Below are experts of layer 4 (counted from 0) of a mixture-of-experts language model. Rows are named router (the router's row for the expert) and show model dimensions 0-127. Each number is 200 + 40 x the weight over its row's rms, rounded and kept within 0 to 999.
After each expert's rows: "mostly gets" lists some tokens that are sent to it at least half of the time. This comes from a sample of Wikipedia text that the model never trained on.

# expert 48
router,279,209,208,169,213,203,178,208,161,217,170,138,152,229,218,191,205,187,164,180,171,116,229,178,188,151,182,224,179,177,233,214,179,183,213,208,169,206,208,278,199,157,136,152,193,241,303,161,194,250,195,154,159,155,164,219,199,253,137,267,208,227,144,217,242,182,295,184,206,185,231,244,135,89,241,161,180,114,241,198,161,163,139,242,153,188,256,156,130,238,184,226,244,229,181,136,134,195,216,257,224,228,239,228,213,244,256,182,219,188,149,176,216,159,247,174,217,155,150,182,175,162,236,197,228,247,178,247
mostly gets: " National", " form", " Reg", " leg", " final", " activ"

# expert 52
router,196,212,211,156,142,227,152,238,192,277,166,161,154,136,225,246,230,188,208,201,186,151,200,188,212,170,174,215,187,136,239,178,188,191,188,260,197,220,230,275,234,94,136,183,198,222,182,205,148,199,207,171,149,242,161,187,202,169,264,234,282,251,248,196,172,168,248,142,183,191,242,240,142,159,167,152,185,212,185,239,268,162,108,287,201,215,164,156,186,223,244,212,270,215,170,127,98,249,190,159,208,209,214,160,198,122,216,207,106,197,158,152,204,179,215,151,206,157,232,193,200,212,224,204,176,243,154,220
mostly gets: "ated", " made", " known", "ted", " used", " released"

# expert 31
router,223,182,264,161,202,183,189,206,220,241,119,167,225,219,231,198,253,258,138,178,135,134,216,193,135,186,167,209,207,239,271,216,186,252,175,278,201,206,241,204,243,181,215,164,158,247,163,203,164,198,254,156,190,157,244,165,150,266,207,261,288,205,175,240,152,181,226,157,146,195,315,188,163,175,184,149,244,172,235,267,238,154,115,204,170,174,225,136,154,272,249,209,242,185,193,191,173,187,206,181,154,215,262,254,171,194,233,257,166,160,210,177,254,150,241,172,238,209,192,197,205,184,230,159,184,165,222,273
mostly gets: " de", " Le", " De", " le", " San", " y"

# expert 9
router,237,183,195,138,186,230,202,191,199,242,156,177,199,183,212,219,163,309,137,191,153,133,218,148,204,161,222,194,125,168,231,184,164,155,156,258,189,225,250,225,216,156,219,184,163,226,159,187,137,289,171,196,172,171,245,241,133,180,253,190,242,210,186,238,233,214,225,165,207,222,222,153,147,112,226,177,179,126,211,201,158,190,174,267,177,158,188,179,173,213,206,265,202,250,137,217,153,208,264,217,250,170,252,164,154,151,220,269,192,128,197,192,250,175,304,227,232,210,185,222,197,109,222,254,169,235,183,243
mostly gets: " with", " by", " including", " against", " include", " between"

# expert 43
router,199,137,271,158,199,204,171,212,213,205,174,168,237,195,210,234,188,302,132,203,149,142,238,177,170,185,207,181,161,186,235,209,151,122,148,278,215,208,254,196,194,188,219,187,112,220,170,180,127,233,149,165,186,165,207,222,155,190,259,211,206,217,230,237,202,218,265,191,208,238,232,151,181,94,237,170,191,166,227,208,197,187,110,252,151,123,167,109,185,216,163,238,186,210,168,179,184,168,222,187,215,188,254,162,140,126,241,236,192,170,184,187,235,190,293,218,229,203,218,191,185,109,209,271,163,200,228,254
mostly gets: " at", " from", " with", " to", " into", " between"

# expert 28
router,201,236,274,192,189,238,76,221,162,255,194,170,130,212,218,244,172,279,168,143,149,158,245,170,182,202,227,187,189,187,195,209,192,208,186,235,207,217,238,219,265,189,182,199,151,253,119,164,204,265,218,155,136,221,278,218,234,218,231,289,205,201,184,196,170,188,219,138,261,191,227,197,209,196,196,173,178,185,242,249,168,233,199,274,156,203,155,156,131,233,204,259,236,250,146,209,196,209,245,221,213,130,208,240,184,200,225,249,232,126,135,112,200,139,230,135,194,159,134,188,213,146,222,248,214,204,228,195
mostly gets: " USA", " US", "US", "X", "CA", "AR"

# expert 32
router,271,196,249,182,150,243,169,247,196,198,173,153,170,229,275,200,170,247,113,218,108,212,192,200,157,145,244,247,219,239,173,260,195,190,209,192,256,225,221,238,213,173,195,157,216,228,202,177,168,249,224,113,147,184,187,215,229,175,184,226,233,171,269,199,195,237,230,104,204,204,262,251,166,209,224,135,222,143,231,222,179,160,206,180,214,195,183,177,180,204,212,219,236,253,163,123,136,240,213,249,175,198,204,143,193,198,231,206,222,178,232,181,289,105,257,209,283,186,200,96,230,168,248,255,168,172,221,240
mostly gets: " Mer", " Mic", " Mon", " Step", " Pet", " Ad"

# expert 63
router,211,194,253,145,206,233,150,215,202,149,164,126,169,224,270,285,153,234,194,142,179,233,205,206,231,195,196,227,211,216,278,197,182,190,171,178,205,223,213,225,214,147,200,132,146,234,224,158,185,199,215,136,152,182,187,281,220,234,227,229,239,221,210,194,197,135,223,134,262,241,152,197,197,160,189,217,222,152,254,196,201,181,149,224,150,159,224,196,199,258,194,216,231,235,230,197,114,154,177,192,218,157,275,210,219,215,277,204,190,107,211,112,197,181,259,224,183,126,144,146,128,203,205,257,104,202,249,239
mostly gets: " species", " area", " version", " player", " son", " company"

# expert 2
router,182,159,222,183,218,283,167,192,210,235,177,177,164,179,234,150,182,267,100,238,166,151,235,154,191,120,217,261,190,153,253,182,206,176,229,251,262,171,229,265,228,189,199,186,182,256,219,190,182,255,216,172,230,210,201,208,195,235,224,300,220,196,201,185,144,182,212,158,179,147,228,186,131,150,228,114,263,140,288,227,207,146,171,231,162,210,254,149,201,207,224,252,151,278,126,178,155,248,223,207,213,177,241,149,245,246,207,230,195,162,225,155,206,123,230,184,209,176,214,152,228,161,173,208,122,211,213,223
mostly gets: " San", " Nor", " Aust", " Los", " Swed", " Az"

# expert 57
router,230,140,265,174,176,253,183,183,162,220,136,150,176,171,254,243,214,224,172,153,108,206,181,158,283,155,200,180,212,170,224,257,185,229,163,239,234,195,238,261,214,215,210,192,168,167,209,227,170,212,213,124,122,211,111,230,180,120,257,261,219,191,228,203,207,149,195,186,216,210,194,201,76,177,229,194,180,139,220,243,185,186,210,270,151,155,195,186,196,221,249,190,191,202,136,162,214,210,245,280,255,257,217,152,135,189,243,198,208,141,229,143,182,164,219,249,190,167,121,166,198,131,214,230,194,194,199,244
mostly gets: " b", " B", "-b", "B", "b", " reb"

# expert 58
router,236,193,210,160,118,217,224,267,198,178,155,156,230,209,246,242,183,182,182,145,119,179,267,187,128,152,174,205,193,200,300,209,134,188,151,256,268,176,225,237,210,168,207,172,152,210,203,151,180,202,242,135,181,176,154,251,180,214,170,322,230,198,243,162,201,209,193,175,231,182,215,174,153,187,194,165,287,157,232,233,191,142,178,218,206,190,239,139,159,203,199,224,248,198,205,174,190,134,194,262,195,194,184,157,185,221,248,212,179,172,200,134,223,168,235,238,235,137,232,96,175,96,241,178,214,186,188,244
mostly gets: " j", " m", " n", " s", " sq", " mot"

# expert 46
router,205,185,252,168,161,236,201,224,178,197,203,159,118,231,298,232,267,285,177,167,174,179,256,114,178,184,183,238,124,138,268,180,179,193,238,292,253,216,272,272,225,174,150,156,172,260,205,174,141,226,216,145,231,211,212,197,194,204,194,264,203,192,224,186,175,139,231,182,185,175,216,193,181,185,186,135,201,173,163,195,178,207,169,170,193,171,184,196,135,202,182,236,200,242,190,216,157,255,269,251,216,242,206,218,199,130,199,267,199,133,202,178,203,102,246,191,238,137,242,133,216,202,222,229,202,174,277,218
mostly gets: " They", " However", " This", " When", " There", " These"

# expert 18
router,194,202,228,176,211,176,172,229,199,200,150,143,144,167,236,243,230,214,207,186,145,228,240,162,175,169,182,242,159,157,217,202,207,166,165,209,269,306,221,226,291,230,191,97,168,194,238,137,170,202,166,174,122,188,252,238,188,224,228,254,295,183,223,236,231,170,211,157,156,207,154,193,164,186,174,149,225,192,228,202,231,124,194,209,180,175,143,208,168,251,193,223,217,238,168,165,121,195,145,236,223,218,276,202,212,248,233,233,237,95,194,157,277,150,248,229,246,146,207,173,244,146,201,256,154,218,191,212
mostly gets: "unt", "arri", " fight", "atch", " paint", "ink"

# expert 62
router,192,105,207,170,187,254,155,200,146,174,223,161,193,249,294,256,187,237,170,131,111,137,230,174,207,175,202,208,178,201,249,235,171,208,186,180,205,216,170,195,204,202,208,154,128,216,240,153,164,225,190,179,130,221,152,221,234,259,160,275,273,190,153,261,201,109,208,165,193,186,218,223,206,164,192,159,199,143,216,214,199,222,139,224,207,180,265,202,211,190,258,224,269,240,158,147,174,209,186,234,221,204,226,206,192,242,305,239,218,161,195,121,205,184,203,225,266,167,175,137,154,162,251,248,194,242,168,277
mostly gets: " Cup", " law", " medal", " Sport", " football", " club"

# expert 37
router,184,186,211,168,170,255,142,230,146,193,166,125,180,184,251,230,220,247,147,155,157,160,262,161,193,148,211,176,180,190,248,213,177,184,191,228,218,207,257,221,238,145,187,138,167,268,235,188,145,254,220,106,150,205,203,219,196,228,189,282,226,260,207,218,223,195,234,151,211,224,210,207,139,183,213,147,229,170,224,233,147,152,142,210,165,141,175,134,134,230,264,251,262,264,153,167,141,185,240,242,235,207,237,173,224,177,249,252,176,123,203,155,227,129,255,209,241,174,177,146,217,176,247,235,168,222,228,264
mostly gets: ".S", " this", " she", " He", " him", " it"

# expert 38
router,232,201,208,134,205,216,207,230,209,241,144,189,176,185,212,188,197,226,122,180,175,189,226,171,216,207,236,227,191,162,216,214,181,223,157,209,175,164,257,282,249,194,210,141,172,237,160,129,138,209,226,169,143,194,159,172,187,255,277,241,222,263,156,233,153,231,205,81,213,232,201,155,165,160,215,148,245,172,251,226,218,131,200,158,114,134,225,195,218,284,167,219,247,232,181,187,95,280,232,182,224,203,211,135,180,196,247,298,161,149,205,185,234,148,228,199,193,206,207,227,238,150,234,243,164,210,227,197
mostly gets: "ara", "za", "ini", "la", "ma", "hi"

# expert 15
router,249,164,193,198,157,216,187,219,193,185,148,192,150,146,237,258,276,203,145,161,157,189,225,156,246,162,197,206,201,149,212,183,166,216,150,272,208,235,265,269,188,175,181,191,189,224,288,180,176,266,217,153,160,152,187,222,191,189,159,228,297,206,212,199,161,211,231,168,206,254,202,171,221,167,208,161,218,175,228,240,194,152,180,189,188,211,126,141,174,224,146,221,247,241,135,142,100,183,263,292,253,201,237,186,193,207,236,215,141,133,165,143,191,168,211,199,248,206,203,233,202,86,210,261,150,175,245,208
mostly gets: " Jr", "ov", "ib", "enc", "b", "iv"

# expert 12
router,242,178,194,237,165,203,180,219,177,275,140,200,152,175,226,230,208,229,152,129,193,202,220,190,255,171,189,170,248,163,223,242,203,169,158,215,231,215,248,263,187,179,184,163,162,270,274,169,153,279,197,132,180,144,224,213,217,273,229,220,233,253,186,217,175,217,229,133,232,277,215,202,171,174,237,204,243,218,188,172,202,116,149,189,177,133,211,182,231,232,215,226,259,249,194,178,118,198,218,233,235,224,217,171,206,217,227,235,136,128,208,150,227,81,276,223,284,225,223,220,206,134,236,206,136,194,245,202
mostly gets: "berg", "ić", "idae", "ini", "burg", "ora"

# expert 19
router,182,186,268,184,166,221,126,246,256,228,175,94,173,240,242,148,275,206,174,164,243,204,182,189,263,218,181,232,210,195,223,188,192,136,191,225,202,178,296,258,239,184,180,179,139,210,208,149,204,236,216,179,221,201,254,228,203,166,226,211,221,219,143,229,210,187,177,108,224,245,202,228,169,179,189,159,170,143,190,276,153,200,152,230,105,148,219,187,185,198,291,213,177,233,140,147,187,246,212,194,161,195,272,166,206,153,226,271,185,160,130,145,200,180,190,196,284,127,161,183,196,161,234,241,233,226,227,239
mostly gets: ".\n\n", ".", ").", "\".", "\"", ".\""

# expert 3
router,216,183,255,162,161,236,107,189,230,199,171,176,149,220,242,180,165,223,119,216,149,188,256,158,151,155,243,225,192,206,304,163,161,158,230,210,262,216,263,287,206,209,193,169,202,291,205,184,227,257,211,178,205,152,177,196,200,230,223,281,249,263,205,164,169,173,223,125,191,155,208,144,136,175,186,142,185,170,270,231,191,138,164,225,138,216,207,144,194,215,171,219,183,267,153,134,144,209,199,226,236,167,233,177,202,256,187,230,240,177,249,185,203,167,201,270,259,143,146,189,250,209,200,212,175,201,241,217
mostly gets: " New", " Bob", " David", " John", " Mary", " Miss"

# expert 5
router,223,181,220,205,139,230,201,215,180,215,175,160,179,221,339,313,157,189,197,131,182,169,241,184,195,161,191,155,177,203,246,198,161,200,153,183,187,241,269,270,186,197,185,178,150,251,222,168,156,217,205,159,194,200,224,248,155,179,202,292,217,208,184,174,217,237,240,188,175,204,240,138,164,179,184,124,269,128,194,260,136,158,195,260,177,206,191,189,128,220,262,281,242,213,187,153,218,216,271,181,211,232,254,213,141,213,236,169,221,170,250,159,222,190,193,185,270,206,218,158,214,148,190,282,211,238,194,246
mostly gets: " c", " v", " V", " ch", " Ph", " p"

# expert 6
router,151,214,249,133,120,199,173,227,185,217,181,153,219,167,208,224,224,219,165,179,156,149,191,132,162,207,182,223,193,120,223,206,143,135,161,195,214,202,224,239,238,142,155,74,177,285,284,209,178,248,166,117,143,143,216,172,180,255,230,229,229,222,208,179,186,148,215,169,170,227,201,191,152,178,224,130,200,174,225,229,193,185,176,254,140,155,204,178,186,228,224,269,217,210,129,194,148,231,246,225,263,251,212,210,197,183,238,213,218,155,163,133,206,161,191,222,264,166,160,237,136,195,207,206,211,277,266,219
mostly gets: "ical", "Personal", "cient", "ular", "ational", " political"

# expert 24
router,215,213,258,158,184,230,198,234,192,180,89,105,164,191,272,228,272,183,158,189,172,215,222,194,196,174,181,186,161,202,238,242,201,183,204,234,186,183,257,221,185,171,179,212,210,210,198,128,178,214,238,179,123,229,201,243,173,243,190,300,184,189,251,158,233,215,192,183,167,157,205,220,161,141,256,148,253,171,188,257,202,120,201,217,197,217,199,173,90,261,253,243,212,177,134,146,177,158,282,264,227,221,222,164,236,222,222,244,182,173,183,168,268,143,197,176,202,154,219,161,213,111,227,243,170,233,167,263
mostly gets: " d", " sc", " sh", " bl", " cl", " rem"

# expert 1
router,249,184,182,126,220,210,154,223,158,188,134,215,146,132,254,204,247,201,141,186,193,183,249,149,227,173,231,198,128,194,225,238,172,178,154,248,188,255,213,216,264,200,186,134,152,237,227,200,175,199,212,203,217,202,149,217,205,205,213,226,243,220,212,160,210,224,263,204,233,205,188,183,172,106,255,123,196,221,211,266,190,221,110,199,118,135,196,216,184,274,266,270,223,267,221,160,188,199,249,231,220,210,256,196,174,204,220,209,144,183,235,68,214,185,283,244,258,221,193,131,192,166,229,181,205,183,223,231
mostly gets: "\n", " |\n", "|", ")\n", ".\n", "==\n\n"

# expert 20
router,160,196,240,146,134,233,180,225,172,191,195,192,178,254,250,174,190,252,177,207,139,153,219,185,183,202,246,255,219,191,237,203,206,222,119,184,267,230,211,228,182,145,198,167,173,269,194,166,173,292,168,176,172,188,205,248,239,252,201,281,218,276,171,163,201,124,242,165,210,267,176,244,178,172,209,153,191,205,213,222,203,173,119,205,151,158,188,139,168,247,249,210,189,264,228,191,130,208,231,243,212,173,247,220,129,200,242,234,195,150,224,118,175,124,227,265,219,125,232,196,133,209,243,282,162,216,224,209
mostly gets: "°N", " him", " it", " River", " version", " round"

# expert 51
router,186,201,229,201,146,237,167,205,182,183,163,188,157,209,219,168,209,278,195,131,183,194,196,143,210,142,220,184,202,150,231,224,180,68,217,209,207,235,223,233,266,210,184,180,177,220,165,214,167,261,224,110,164,215,220,221,146,208,274,220,188,197,218,228,201,216,229,196,227,175,208,146,165,207,237,134,254,171,235,249,198,184,109,203,168,211,207,132,97,251,232,201,249,278,199,184,212,194,214,245,242,202,205,132,240,244,234,216,173,162,247,178,168,195,209,269,298,107,264,221,178,178,216,215,211,262,227,272
mostly gets: " April", " August", " June", " September", " July", " March"

# expert 7
router,146,176,242,190,243,217,148,231,179,192,149,191,226,207,243,204,209,289,177,208,170,153,195,144,185,133,224,169,160,170,250,184,178,152,146,266,225,231,301,226,206,185,221,184,181,253,216,230,145,266,217,174,173,134,256,170,157,205,223,198,214,215,231,196,194,204,264,199,172,229,263,187,148,120,165,157,202,173,211,212,206,223,144,244,133,134,144,132,110,206,189,198,228,219,189,200,180,269,222,197,206,171,222,127,189,208,227,236,192,187,186,209,216,186,268,223,223,179,215,222,224,163,258,225,152,304,182,327
mostly gets: " at", " in", " during", " on", " from", "In"

# expert 44
router,217,211,215,180,171,217,118,231,153,231,179,178,210,162,191,235,196,265,188,119,225,184,260,126,266,140,207,182,149,184,273,220,146,208,188,226,252,242,221,229,258,129,160,193,156,236,262,194,179,243,243,155,146,172,135,242,193,210,242,235,177,238,149,238,185,167,196,95,198,149,223,232,159,231,236,161,188,199,178,308,212,227,183,272,175,172,149,182,195,199,191,231,225,263,176,225,129,209,208,215,198,184,255,112,225,190,280,244,187,169,206,242,183,156,237,206,227,139,172,175,191,158,216,185,146,224,230,247
mostly gets: "199", "201", "200", "202", "198", "196"

# expert 42
router,256,231,192,168,120,227,194,257,128,182,161,120,188,173,223,247,227,176,138,160,129,224,274,175,155,184,243,204,178,215,255,194,184,133,165,249,245,211,240,224,195,170,197,176,196,230,250,150,134,213,172,139,204,249,216,182,221,228,258,248,217,252,175,240,214,228,210,174,242,190,252,240,156,189,219,140,232,208,212,216,211,184,124,255,145,156,178,140,184,190,240,257,164,255,212,197,91,246,242,231,216,161,219,166,205,164,223,311,230,178,192,199,226,180,250,251,248,161,199,173,167,183,219,265,160,159,251,216
mostly gets: " also", " then", " well", " later", "ially", "ically"

# expert 61
router,192,192,230,147,130,207,197,187,165,179,158,158,115,140,240,188,218,190,199,198,207,143,204,141,256,155,193,205,137,203,287,229,155,176,182,214,210,253,223,187,221,170,131,180,202,245,191,211,187,203,228,135,151,200,187,245,234,224,191,298,230,212,196,244,198,187,247,204,151,163,196,174,177,153,134,159,258,157,237,256,175,138,147,254,225,186,221,190,203,205,207,252,196,186,206,209,128,138,213,232,181,173,255,151,165,230,232,184,255,154,199,185,175,176,213,196,287,132,268,149,173,171,225,237,95,148,213,297
mostly gets: "201", " cont", "199", " part", "195", " prov"

# expert 22
router,202,223,188,141,192,231,140,266,196,214,126,179,116,223,265,257,186,203,176,170,155,179,161,163,178,168,219,188,104,229,322,200,151,195,181,173,226,241,221,252,265,201,206,138,145,225,189,135,139,220,229,153,213,175,228,188,209,216,168,239,234,191,190,214,197,169,182,226,221,253,191,231,129,123,234,135,258,146,207,179,183,139,167,213,151,125,199,117,138,197,189,187,215,243,188,108,155,167,220,220,244,255,212,203,241,162,229,194,174,170,230,198,257,179,237,171,195,131,187,171,191,199,213,236,154,230,185,240
mostly gets: " —;", " ±", " −", " ISBN", " |", " +"

# expert 56
router,194,188,235,183,137,281,207,265,170,184,150,132,217,177,229,210,239,212,148,198,184,189,288,154,212,134,224,250,208,185,256,258,162,120,213,241,250,233,213,163,206,150,216,201,116,242,240,176,158,191,218,149,200,240,185,204,181,230,174,334,270,195,210,187,181,176,167,202,192,138,264,147,172,166,238,207,195,116,169,234,110,129,163,179,230,189,245,212,159,271,220,197,157,237,194,179,175,174,249,227,241,232,223,131,170,188,250,209,204,198,181,164,210,206,212,209,186,189,180,121,154,161,223,191,166,210,204,261
mostly gets: " re", " pre", " res", " r", " ro", " dis"

# expert 8
router,179,225,206,198,186,262,133,211,194,209,185,164,165,228,337,178,259,224,143,154,140,198,322,200,181,121,188,175,178,136,218,223,208,175,210,272,228,207,209,294,197,162,211,222,159,288,151,174,157,244,157,165,255,214,178,206,166,189,163,294,194,224,204,250,210,208,230,133,209,202,261,164,143,141,217,159,184,179,174,243,176,155,190,212,187,192,203,161,151,290,219,198,224,251,185,161,181,207,216,236,272,231,213,229,213,199,202,199,157,167,232,188,169,136,216,168,268,154,174,206,243,192,187,249,219,216,212,222
mostly gets: " Mc", " Har", " St", " Z", " Sch", " Sh"

# expert 47
router,208,202,191,168,188,226,206,194,154,257,158,210,177,162,215,254,241,296,193,163,194,137,256,185,222,171,230,218,160,213,222,161,141,207,168,181,209,196,199,221,196,131,215,171,75,252,205,120,200,216,232,114,177,249,216,237,218,194,241,218,222,244,230,226,201,172,281,204,220,199,273,243,102,168,171,176,262,215,174,213,167,153,124,208,186,182,202,146,187,215,188,221,182,227,174,173,130,243,283,240,192,192,231,198,209,119,213,258,155,151,237,184,235,198,311,216,217,171,196,138,233,167,261,235,159,208,202,224
mostly gets: " was", " had", " has", " are", " is", " have"

# expert 54
router,236,233,196,146,122,204,182,221,166,219,132,160,196,193,250,260,204,257,197,154,198,165,310,166,217,205,223,209,204,167,222,269,215,157,163,279,177,287,247,236,198,207,151,177,218,245,202,149,138,285,163,110,181,178,211,223,203,215,189,219,183,237,249,172,192,135,197,113,194,235,201,211,125,204,226,166,206,135,181,257,144,199,159,177,154,178,186,182,157,255,260,260,228,236,190,195,156,272,244,230,167,232,229,176,162,188,219,265,186,157,180,182,179,148,245,222,191,162,228,145,235,173,213,239,174,221,181,270
mostly gets: " five", " four", " three", " six", "14", "12"

# expert 41
router,273,206,181,185,157,277,184,244,204,213,182,140,183,150,202,188,185,227,225,178,135,241,202,162,223,195,221,194,165,190,229,203,158,91,165,268,215,180,167,183,196,139,172,134,117,241,229,198,198,294,218,174,179,189,222,207,173,231,218,202,234,213,224,208,201,232,220,163,175,183,265,168,192,138,222,147,272,177,176,300,127,154,210,249,145,145,184,166,82,210,257,217,181,230,206,133,161,186,176,271,186,205,252,183,224,124,214,223,194,145,216,182,204,168,248,168,208,189,142,190,234,138,212,200,201,271,231,229
mostly gets: " and", "),", ",", " &", " or", " but"

# expert 16
router,182,212,217,146,105,274,206,217,197,227,204,165,155,208,252,229,249,171,145,156,189,197,222,137,171,198,263,231,187,244,260,238,108,205,119,221,176,194,258,279,243,159,152,171,134,221,155,198,200,216,245,165,215,201,222,223,201,198,197,220,208,166,257,218,222,226,177,223,201,196,260,182,202,173,242,142,152,126,206,298,152,190,180,195,204,169,201,194,146,265,192,272,251,226,114,219,200,227,275,215,229,179,213,225,175,166,265,217,217,150,155,202,213,173,167,233,249,168,139,139,195,222,226,185,122,225,182,269
mostly gets: ".\n\n", "==", "===", " |\n\n", "==\n", " comp"

# expert 25
router,200,194,241,177,176,254,159,215,176,219,193,147,174,192,255,252,193,211,84,173,182,176,225,178,174,153,207,187,175,197,217,179,195,232,232,279,262,242,228,273,227,171,221,194,201,259,151,169,160,271,246,191,247,193,192,261,136,223,208,306,165,168,205,185,181,217,202,127,240,159,244,157,70,143,192,170,196,178,289,255,141,169,181,227,167,194,134,146,134,266,221,240,208,220,200,172,190,196,185,172,261,190,178,189,180,209,207,212,210,156,197,185,205,107,223,174,250,128,195,185,202,178,179,215,147,232,208,232
mostly gets: " Y", " D", " N", "-D", " Q", " K"

# expert 10
router,236,227,195,157,206,264,140,254,135,260,150,143,109,159,287,209,224,273,196,194,159,192,221,198,239,193,257,224,199,181,252,182,206,142,148,191,177,204,258,214,212,100,180,182,158,201,251,152,213,209,222,157,173,230,208,162,231,212,237,257,235,262,199,135,159,180,199,193,174,150,239,196,136,165,207,174,226,170,203,210,236,149,133,274,221,162,231,180,169,212,216,274,202,192,168,167,177,249,251,216,238,200,249,164,213,214,202,245,117,146,108,169,287,195,218,182,190,178,197,132,160,210,195,200,146,191,194,247
mostly gets: " Votes", " been", " Nominated", " appeared", " worked", " born"

# expert 17
router,176,205,217,151,172,208,157,187,211,171,144,185,121,206,214,224,219,262,142,154,197,158,190,188,236,167,252,153,140,182,247,149,219,187,115,250,278,178,192,229,239,171,202,147,91,220,167,118,171,242,185,163,235,215,180,227,193,222,231,186,247,213,191,177,172,225,255,187,162,171,201,222,172,130,176,187,229,144,204,215,156,176,171,174,133,170,244,156,133,190,240,236,217,254,175,155,151,269,209,211,225,238,247,178,162,171,310,195,215,182,224,133,257,145,275,160,221,136,172,198,223,190,213,199,201,209,166,287
mostly gets: "=", "born", " *", " :", ":", " -"

# expert 30
router,245,195,183,211,197,209,82,216,137,230,151,161,179,179,244,259,151,185,178,128,168,148,185,142,227,125,222,240,208,174,239,235,175,160,183,184,234,211,230,256,217,184,174,73,182,243,186,189,164,175,249,137,176,131,166,205,194,234,208,248,252,253,198,243,191,197,196,178,205,203,170,172,174,211,241,150,253,135,213,212,181,172,204,227,157,196,198,148,213,246,244,236,276,245,183,136,153,205,265,224,231,190,277,189,223,223,258,270,198,173,207,160,178,175,230,270,234,196,168,239,152,192,294,206,147,198,243,226
mostly gets: " London", " California", " York", " Angeles", " Texas", " Chicago"

# expert 40
router,174,168,297,200,208,232,175,267,215,213,159,149,181,163,221,187,220,273,143,240,177,174,242,147,251,184,207,245,116,192,203,212,170,175,234,205,199,219,265,235,231,126,183,152,157,281,204,190,104,229,178,167,230,214,244,174,148,249,243,254,222,208,223,159,186,185,278,187,158,190,262,203,176,176,173,156,204,209,205,175,105,195,114,180,200,165,150,140,160,238,171,227,199,273,175,197,156,219,267,190,154,171,238,179,171,172,212,240,184,187,213,229,272,174,249,280,179,139,231,139,242,193,237,240,178,199,217,215
mostly gets: " In", "In", " On", "On", " After", "After"

# expert 35
router,228,165,254,207,142,215,186,205,177,195,182,156,148,206,268,214,208,247,153,158,157,179,189,184,175,210,211,177,164,180,245,235,165,113,197,200,276,196,219,215,230,148,172,158,180,224,230,184,135,263,167,134,162,181,223,228,224,203,243,241,266,197,159,179,218,208,211,185,148,194,221,178,150,176,233,137,287,193,257,237,160,117,164,195,145,146,164,171,189,246,218,252,248,243,106,163,149,245,247,257,271,160,204,179,246,188,226,251,203,155,193,165,203,143,235,155,199,176,214,142,202,142,247,287,133,159,215,241
mostly gets: " And", " past", "adel", " but", " Met", "thlet"

# expert 55
router,189,197,252,197,193,215,155,181,202,142,190,144,173,192,322,223,151,239,190,170,214,159,186,204,169,207,234,236,210,224,276,236,142,193,145,177,171,245,226,203,216,179,147,169,144,281,194,148,184,237,190,174,140,189,184,222,204,242,210,268,281,236,190,202,147,156,203,162,231,168,189,217,197,209,195,166,217,123,234,225,169,176,178,229,159,162,194,194,196,252,206,189,248,270,166,200,178,153,194,265,190,182,290,217,193,224,281,204,228,176,170,87,250,183,252,192,236,131,156,169,168,231,242,281,127,245,236,250
mostly gets: " film", " album", " game", " coach", " title", " song"

# expert 50
router,179,222,227,162,175,262,145,198,179,193,113,184,191,194,223,233,226,257,198,138,121,154,210,160,220,108,212,212,148,154,276,182,182,126,177,220,198,220,240,230,213,169,192,137,229,218,223,176,190,185,240,169,157,161,222,200,115,236,221,204,208,248,170,149,153,191,259,215,214,168,161,179,85,204,191,180,275,179,191,209,237,203,94,258,157,137,258,164,174,201,210,268,254,233,220,191,186,203,252,243,223,221,230,190,145,161,203,261,218,128,140,190,241,179,237,174,194,173,185,187,200,169,206,208,129,240,273,204
mostly gets: " his", " the", " its", " this", "The", " their"

# expert 39
router,230,150,228,196,215,233,144,185,159,243,204,182,182,242,256,185,222,203,163,124,207,188,280,190,197,194,261,198,202,157,195,266,221,185,172,194,262,193,218,268,275,176,197,213,139,279,233,137,199,253,231,194,198,218,178,157,197,215,199,242,230,267,189,212,180,167,240,132,192,215,217,213,164,168,194,127,237,184,244,200,190,127,158,197,198,162,195,124,222,238,242,203,230,285,203,181,109,207,268,262,177,248,249,144,204,198,220,246,176,153,235,193,254,81,241,256,242,204,160,184,224,237,282,249,187,188,222,228
mostly gets: " James", " John", " David", " Thomas", " Michael", " Henry"

# expert 11
router,213,187,176,188,173,310,175,219,160,235,222,195,203,217,304,253,202,247,152,138,144,221,251,170,182,157,183,189,173,175,228,216,163,207,205,257,208,212,224,268,243,186,225,184,133,234,174,201,182,253,202,197,231,209,216,205,161,175,184,336,222,224,189,235,258,183,189,139,229,189,232,158,55,165,167,160,195,184,251,274,187,159,185,222,157,178,127,168,150,279,224,279,240,234,188,194,208,191,237,198,206,181,240,194,164,244,228,232,203,124,209,199,200,131,187,141,205,177,181,194,177,170,221,252,185,218,181,238
mostly gets: " S", " G", " K", " H", " F", " W"